config.toml
num_hidden_layers = 14
hidden_size = 256
normalize_top_k = false
routed_scale = 0.25
balance_loss = 0.00156
init_std_router = 0.0168
lr_router = 0.00271
tie_word_embeddings = "early"
optimizer = "soap_variant"
batch_tokens = [65536, 131072, 196608]
dataset = "wikipedia_en"
Below are experts of layer 7 (counted from 0) of a mixture-of-experts language model. Rows are named router (the router's row for the expert), up (a neuron's input weights, with its number) and show model dimensions 0-255. Each number is 128 + 24 x the weight over its row's rms, rounded and kept within 0 to 255. Numbers have three digits each.
After each expert's rows: "mostly gets" lists some tokens that are sent to it at least half of the time. This comes from a sample of Wikipedia text that the model never trained on.

# expert 33
router:110164113119163139123155124153100138081098193153134101127102155123143084138117164117126114135141137133083168117109125105144123117090123128120090112169144116121104135116111124125114148123108133106107123119146124141128157130208129103167138116149121122127128140105145096138111101076150112146159120125137179129117168140149119140120143095158145119111150123144160090108138119150168126139145197122143118154160115152095116092142090154093114148115161051142179141077153138148119086128135118136134122153123130103144117098106152112134173111138076091121134080137108127124120098134113126141088135139173127111121135111121143125114117141055101150132120192118137125123125125199134167166119128136134092123145130159159139125129125136136146116124116130099166110144079112105139158143126131
up0:160150133156141081156144088126134114097132126127075090138107148108136099138144158157093138146129118085123122141116124122109144086162122132122144105144138166088152147113135123114151135107137107145099142160137143087150169094148109151118158103102126125086085163183137153100109114109156095142144093101153173183145120151116122105143126091142116110095122157129149082089133120135099127120119124126114113102147108120108170139102156124135151128114150159141136080106188139150132113095135082121163137153129118143098136147114113090135166165113127162122159095122119115118104124125118121161139146133158109086148122144157107143157111132097119134111124173112116044130108127123119132128137133153124097094139113114165159096125112101139149116177166115170174090101124089120124112171129122
up1:093148157150099116135138143140095167131116141162158111118102131133121089140101129125164095138079135170076126130125108133133114114138098180119116169132118119147139123101171125141123130073140157149144117127154112158131131097133155165187151119123183172125154120136126108122125129099119071142131157116079163181108155120120091133115131131138120124132113128112135102137133177101157108115109132117089152137108120151148091144111126107137128110111104164117110101109139150144170136119103159205146127066148133096117154107120112132154112108138098142165121158146123146122120139132146105116130078146149141135146113124116164075102116092139111133109116141132175145117097142147153116166129162122158143155101124076108137159121131157119119140174100165111117097163120089095166131141107157
up2:198097105127121115082188122126136134169145178107127052112147150104141134131129084150135122121118118128144128151101098132154155149098114120131143120119165106163156132123113138127163139155144108109153117118127138136120119119180110145133183087176109134128103130069139116133131113107131118127155130151100146123125125131095113186128139148106109157115129151071116090108148146116126108115110139138134126130147134108083148075119096150123102119118086168120136110171147145120107107133097133111148128144135175157161124110116130114106105140091197124112135113125101126157150119141104129191113148151139102121137137116121138121160088134169145152154081119154090127099178111118147155134165158119154138139093129101110113109135125122132141155125105129132110101156094162100112085157131172
mostly gets: "ani", "ai", "ya", "ha", "ka", "ama"

# expert 34
router:096158131099148105139160104145110118080104171157144115111108142127147105119146151130126140133141146137027159127111123127153096107091143145090076099129149140104109138110108111102149107137123137102104113081142127147098160128174114107169111109156117100124114157147125144148103125075176135121149124120134174150125147126135129178141164115146124105082157151153179117071115117132169126135129161157144141131152127140084134103117101151086141113124176068156143183126145155154165116124148095122123117128142152076149144102109131123142162118122105144095132122143103131110142129130120130123134125132161107143116130086125131133111137150070128142156111161116144135150105147195141151177093137147123117107110156120168140140144105125108108097135131134095159132117110116112126141145106140
up0:127153172138134104127173143159137165126155135139119119093106128158115135149094128127134147136135107167104145120125121138144112148139124099095097131120091190093099144142142080087121130137111104109090125136103135107103138122150091133180081122131102108096045110165140102112071089086102140135122142134099123165108174130119134110146145147163139174143141145121132105116157137137061147141145135149077140116136087146141126098120132088116132127138153092135148141108133087110119152120130113172136133089138146116123118091075137113136089122109124128120088127162099075110134162111092094113123113090154098117149133134164133115176146088148128104157120152117154147154113122134127089150130088120119162134111127183151082128123164106148131130151126125127125134110144130125148105106121117
up1:108142105094142113153127132118109108133129136085133131094167107084149132162082105202119134148143145116153104085127135120134138131077095162106099126129076149099085143116102102100159134117121137127113132137129158117148202126128152124117138128158160092124179164145080126125126134092110110153114113133117124139117133156146123145100094136146169121152133167128164147153088098172134148126096122153114153114141122122101120117154126118120111112136160152090131137138107127124153153142122073151114101115156120117132171122133150121117164139116147145135135171133148066090075147110158093119132130179145135138126122105163116144160120126115081135098168109132132137130103141133128131120146129100144154119136118089158144155095138121064136144119133145116158163125085163103121156184151095
up2:104132160146136124095127121122093152133147070140152124097135118121107115149121124125146131124122151129111138113085120134124145156110166129076135092153194119141145176116115106163139103130149122119154079101137091170150144156121145122089134122115121117129123091135146174110116150081121107122133121129112136140124173105105105166112119117170088186115196135119134118140121115112166131130148164111113170169093084139133156145136069137090133098102109124140126185189143110119145161110159128097139134113203148112105145107118163151085133107129130124128118149158137091125106118119141128142113112121112113156115174144158113159117113147111086105126158160103119135102108108164186093137118136120146145099114142148143129124125104141125111123096152104094135135128108172106134128159115127
mostly gets: "ani", "ya", "ova", "ai", "ง", "ka"

# expert 93
router:107120125103147137127133125134119115115151153118093157131128127134157108137130126132122175106130120116132129134088127159198146153070134191152088126120090143159116125065117146118123115151115148122107089117180139150149118112127109057134156115130135159163089132131123138211116154081150128136135114091126136118129113133164136129133146114130148142126139125167124121116158126142166147114138150163157160134166131166147126104166099110152106121133130124115141147157101182082129133163136149116158150155109105134174126106102121103160123137117154137131174127143082087074135131141087144146098108166162117191117153125159118120121148168115123145139142124117134094139115169141120138104148088119122142120124120127142099157126085127084122110112127120069168139131129113122138113113085125
up0:128133139118144115129153135163114138164139117136115124084179114102124148124129095118167159146171125095169112125134106131093149113093137161178137150153144147149157143136145095099137114175100101089131101116099136115141194158124143113167111105104107089086088184136167111152123116085165114092128110133158121124161120121115126117129152139120115169159094111148135162106061126136069107147100116137117155166133136152123106097130167133155160146122135124099112126154113121125121103116114163140122101092154158113127147087113121121138112106129110177142131104108126176105102149116165137128115134144126125137126121133117125119088131091120132091102152135133118112161156119121085152147118158141128147107167134140145094147158124156167139072151079159139158180148131121108155133149121158
up1:081116135185130138142109151104073141120110093140124131089129114114077123144135100107117130137147120094100102165108159132114146158152128122144129081125116162147134099071124149096112140138116087133095097166144154143130131096129139155157130112160130139119151125122096118115154158187144180135145115157170120120119139128074111113142146138095115147121153105106124122126139118123132120118087136192136132163146110116126124109139107106112088120137103142099121092118134160136118160165148150101107145060115121166174143085102120134088155120143092162112117070162114148135107110133155137128171084124102129089143124123148112118116119146092097117121137106175183097150096106152107119076133103104107116143131116116162113115168121132128100117118114121151170144144142139133101159117118107
up2:130114141113149130108093125088118128165130137122138170146094129136127124122125155151141118102115098128136164121121111172109132142114111154135164113175086121159135147138095126128115113167113167120141127114188120159074142138144150126102105062123099077122110100127089080181134127166164154141121127158079168135152146120155157095158130146106133131119152159077141147116130098154107126111161100145112124109129108129150124128159136107145128093142153100131145146148126131119099122129091101139132150101175133081123114083117132117131134116107194161139104142100086112172120116116117146110156127115157111163093104152113169131128098149105150139085147098130145153109122118123136163094115133170126128112123064106130108113141130192126145119100133149176115119097126114157141159160132121
mostly gets: " ", "^{(", " €"

# expert 92
router:126104112120134163138129127141101096131121154125103129163117146127187131158102091136121161130145112111130129129109126135203137201104165143167123156103088109145124117106103130133119118163126155098095116104168173133134138138119131080137150107124136154131072134099102120184128130079166126154160093078128124124143104153156143125104131099171144118122141114164130135103157123142147143093119152156148168116163157156135156102151112144133111127149161131123130130126145158121118149112114135121158151169101124124173111095134121106137141120135159122157167117119094103082116120124107169123083090173135145182119134142126131138138151136113116147155125148117149107111157155122121141106128086155123119122137116137146102140111110145053153126114122128066174126137121073124159097094122124
up0:105130136083087138137125122100112087106165125131179136153107121146148121103089159160130193148169120109137116098139154117132159138113124133136140115127115121131144102116121102084137172148145125092123131135117162111119127142119118130135125119155135141155121106168140123112116119123112070119158111150133114114148135141101140179148124107137193198071123135121063163102150139127169100119117158164125111171109141102100117146102105108100137149114172044142150130118129128102104122094121100117108119152122114147168170129123123168148120123128130127118145105132122125180124156146123122090114136096101122149128139158127151121053149066143090144102106155115154167106115118122143116129137142146123101107125090113134142136111116127142133152163087169140148100116117106116162144123155135
up1:144139136153121155138092125097114131126120078112129129123109175159135142119065126133128081117135111126142140119128131137160160146110134115179148114134126119145144128158137127164144099100079121127133128114143148075074172135116154123102127132113140139179106105098153106126143107166166164147151074076107122129136153108153087180123107097147144113116141106107140125114111084123106102151123113113167095150130113130139152149133136107135120148145108082154129138127131119129135195158113136104123102136100111125119079105119149097133155144116126108096102183064122107126142145097098160133095145133133158141130081156116125120121136171097134170143160128098120135124139115106161152122177103130101188133110170176174130179112175121132121136126145097113133121131128118121134121100153129
up2:140156147107163083125141113144123078150122112150099088158123111143119093120114124135084080135058134143128116175116142131128109109157146119117129136102175077130105116129128093144144131100143141158135118120132125143110152105106130129146117109151147086113115159132131143138127108109177108166133129143116093150131080127115117148108144151132098113145150114128134110157130162132141153136102104092175109109200080091120153136149156125111148136125091125148147136135138081162120155111116088125124093124103141100158163187148161131134132126125111108102099132137076132158157161094115096127117119153190118154118146110111175122135135149186155110117136131151171140084128099150109161118111137122098152097132152131141081103095132120094119158158094124166111116116091138153114118125159139
mostly gets: " ", " €", " $"

# expert 80
router:153095131105129156141145123117106117099157132127113121164112140118166114141101143136124165140128124114133116130119148113165138145072121131166081169095104123136099128106139108141158113104143148128147099088142149146140144128120127087125126131120143103127083100120082114188128117137161117166144121100162152095118110125111118122131120126152140094073148139166132116110148133147145169099119199145155222094148133130112132083157127126123134110130136107114162143144103143119151145111117152137156140150081106131109135081144122112151123138085144142149188133136080111108133142171096147126079130128140155164121143147136110115143162155139129125167130152102146093140135177144114139113165077126142162118108096172120085167133112117072135132123135121096178110135120107110112138124142108
up0:106100112112123112114167180142149103102097122097167115161099096089124087148101120107116130120128133135122125117137132097141123142095110135157126114130128158136156146135134115124135125109145174120124121093121114134127073134129117114108164143104167151111096097151113150156170124175145106141156118132129143072119103104119131120156093126131153119100176133120154114144156120147103138111094142126115167142089109137161138072106152162124099142125140145128163150139092130131147078150093145103171129150121124141103155130060150129119149145119163130077145107121135122098118111100117140159157165119148092106119122105142111133184191117107127096141122137098163130140124133083122149099141130093145145125133147162148073147120106113125136104106052095109161082142141130159148142166154112
up1:150139134122115075127136110125158121136148154119148139128100120126135073118113116150116093116134091100129115147136118096107176113136103123118148162120119159136069141151153091145122107132164136138140122067115116140148109125124168118156120181119147073124085130157124124146123126138146134114106177153164149123129131132149104107177061119153113122128154118148087114133121127133058130171133167094149135095158123110157130123126141106120116142157124070136151145156090091149141123130093172113120113147161128124134142153171147128138158080138125127099103152110138130149078170156067115124107131100141099143085137122133125114169138128116176130140065130104134152142144117137120124105141159106109134133103151144149133132108122151137111135121097124100111127162169177099087148090137107
up2:204120114124109110116153128085090132146147150141134100122157137105094142134086128124122126119134114105110116182122075112130110109153131109094100137120051141153136141140122104127096125165118105117125139161110126158109087144112164118145093157111163088105134101153135131137128141164075091123117134147129143121142159132142128147070128107089173128123078110097119121097167083145134124113114143092072143156173151146150123130144151106154151142169089148139140132135117137145124091137094122138180111125139129104127078080120126153113099145111120139141141104137117122116153174117176124152122136160136123108131149145102124108083127151149172109097140103157150168154148098125128155142121105102122117143145140089117118161087148136141117138150115117129131172109135097150138164146082127
mostly gets: " ", "^{(", " €", "–", " −", "′"

# expert 5
router:158129158106101131141139082120124117122112135117145148144124106105160109118082173168129126117151128130062146125192149125148116121130117176135121125099111143179133118113126126129125107126125090119120094147113138151149140172140118159134125146122132116162113124135127129167094118148140153123094095114154136097118129163077130165148166127116122148108116147154125112158155108123166114067145169136156154175119112158099112095146097165115077122094117077147153146127151146081166172133120103162164131123143132118161131141093106119123133105130132102120154113144134138135174126085151175102139155136111133110161128113091126180128113134134157143127157142106130109134102131150158145152120137146104081083152112131141118129178145146095105177153115133132093102162128093112114139176153088
up0:119179096109133118120070118124136123101124109127124130107134128112134136067104135097138117145100141136125138108109100142163097112134123148139102124122116166109086118116141161123115110073110126157127125101119092184100101127129093104115143107159156123127109157163106144110147154099138118137107090133111149125123149154099142126156116104111148122099095107093121119168133106148141109103141136146121114146141129098136136074145157109119118145111133128133170138139078109141171166086143126174109105116119097135122102151080114108110135125133147116120174113141134143169131123170150157098137124108129106118179105125108128164113073147156158104151131089077173152096122162145085126153115073164149171138111142122109084104171136079103125092144090126149128147162115133118156144161095150
up1:114119125142094126118133147101118150111152117164107135124151161146154153096157144118131101100144092126153150143154147162147131144147146127120157129086130163162110082115116162134174142151128166108108142124122099144144110106150170112116149115169139131143133154108114154119163165158078159101111122201128125144145121131118171141120107123105128106110106134118131105133100133096096111162110106136133156111109135150139118154144122125122094138132075144133139144150115124108145125096123132162136137146088120125139097120124129066171125102139080114109110080161136147183117114199126149168156106166127140091095109201124127121126130137136105152124134111113141117101186162129132126099119170143119120090145122135172128121120095109196126160118150126143131163144146121118129116150136198
up2:147077125105156123173140097151164086098147146096152152171076141148151148121121137175122066135115132086105168123137120121088152095115138148184101125117083123195080139164130101115090152132185126129122149147131171078148138144142098181099131129161123108126115090136178131137136143130107144134119119139132159118118145086106094100114120115120113129121129158123134126142107093090129113075102127107192127105156119148116159153112110141116131121107123136152135082104143108116167124136134108140112134134170110147124139140159073153139167152104132103142128137145134096107124142110119115135109108131117157115122141127142113135118139133129122129163170158123146109134085098149132128105139164125124069174131135103116131091126132184127129113107123116127138126090157091120113118147106128
mostly gets: " Website", ".com", " website", "[", " what", " Beach"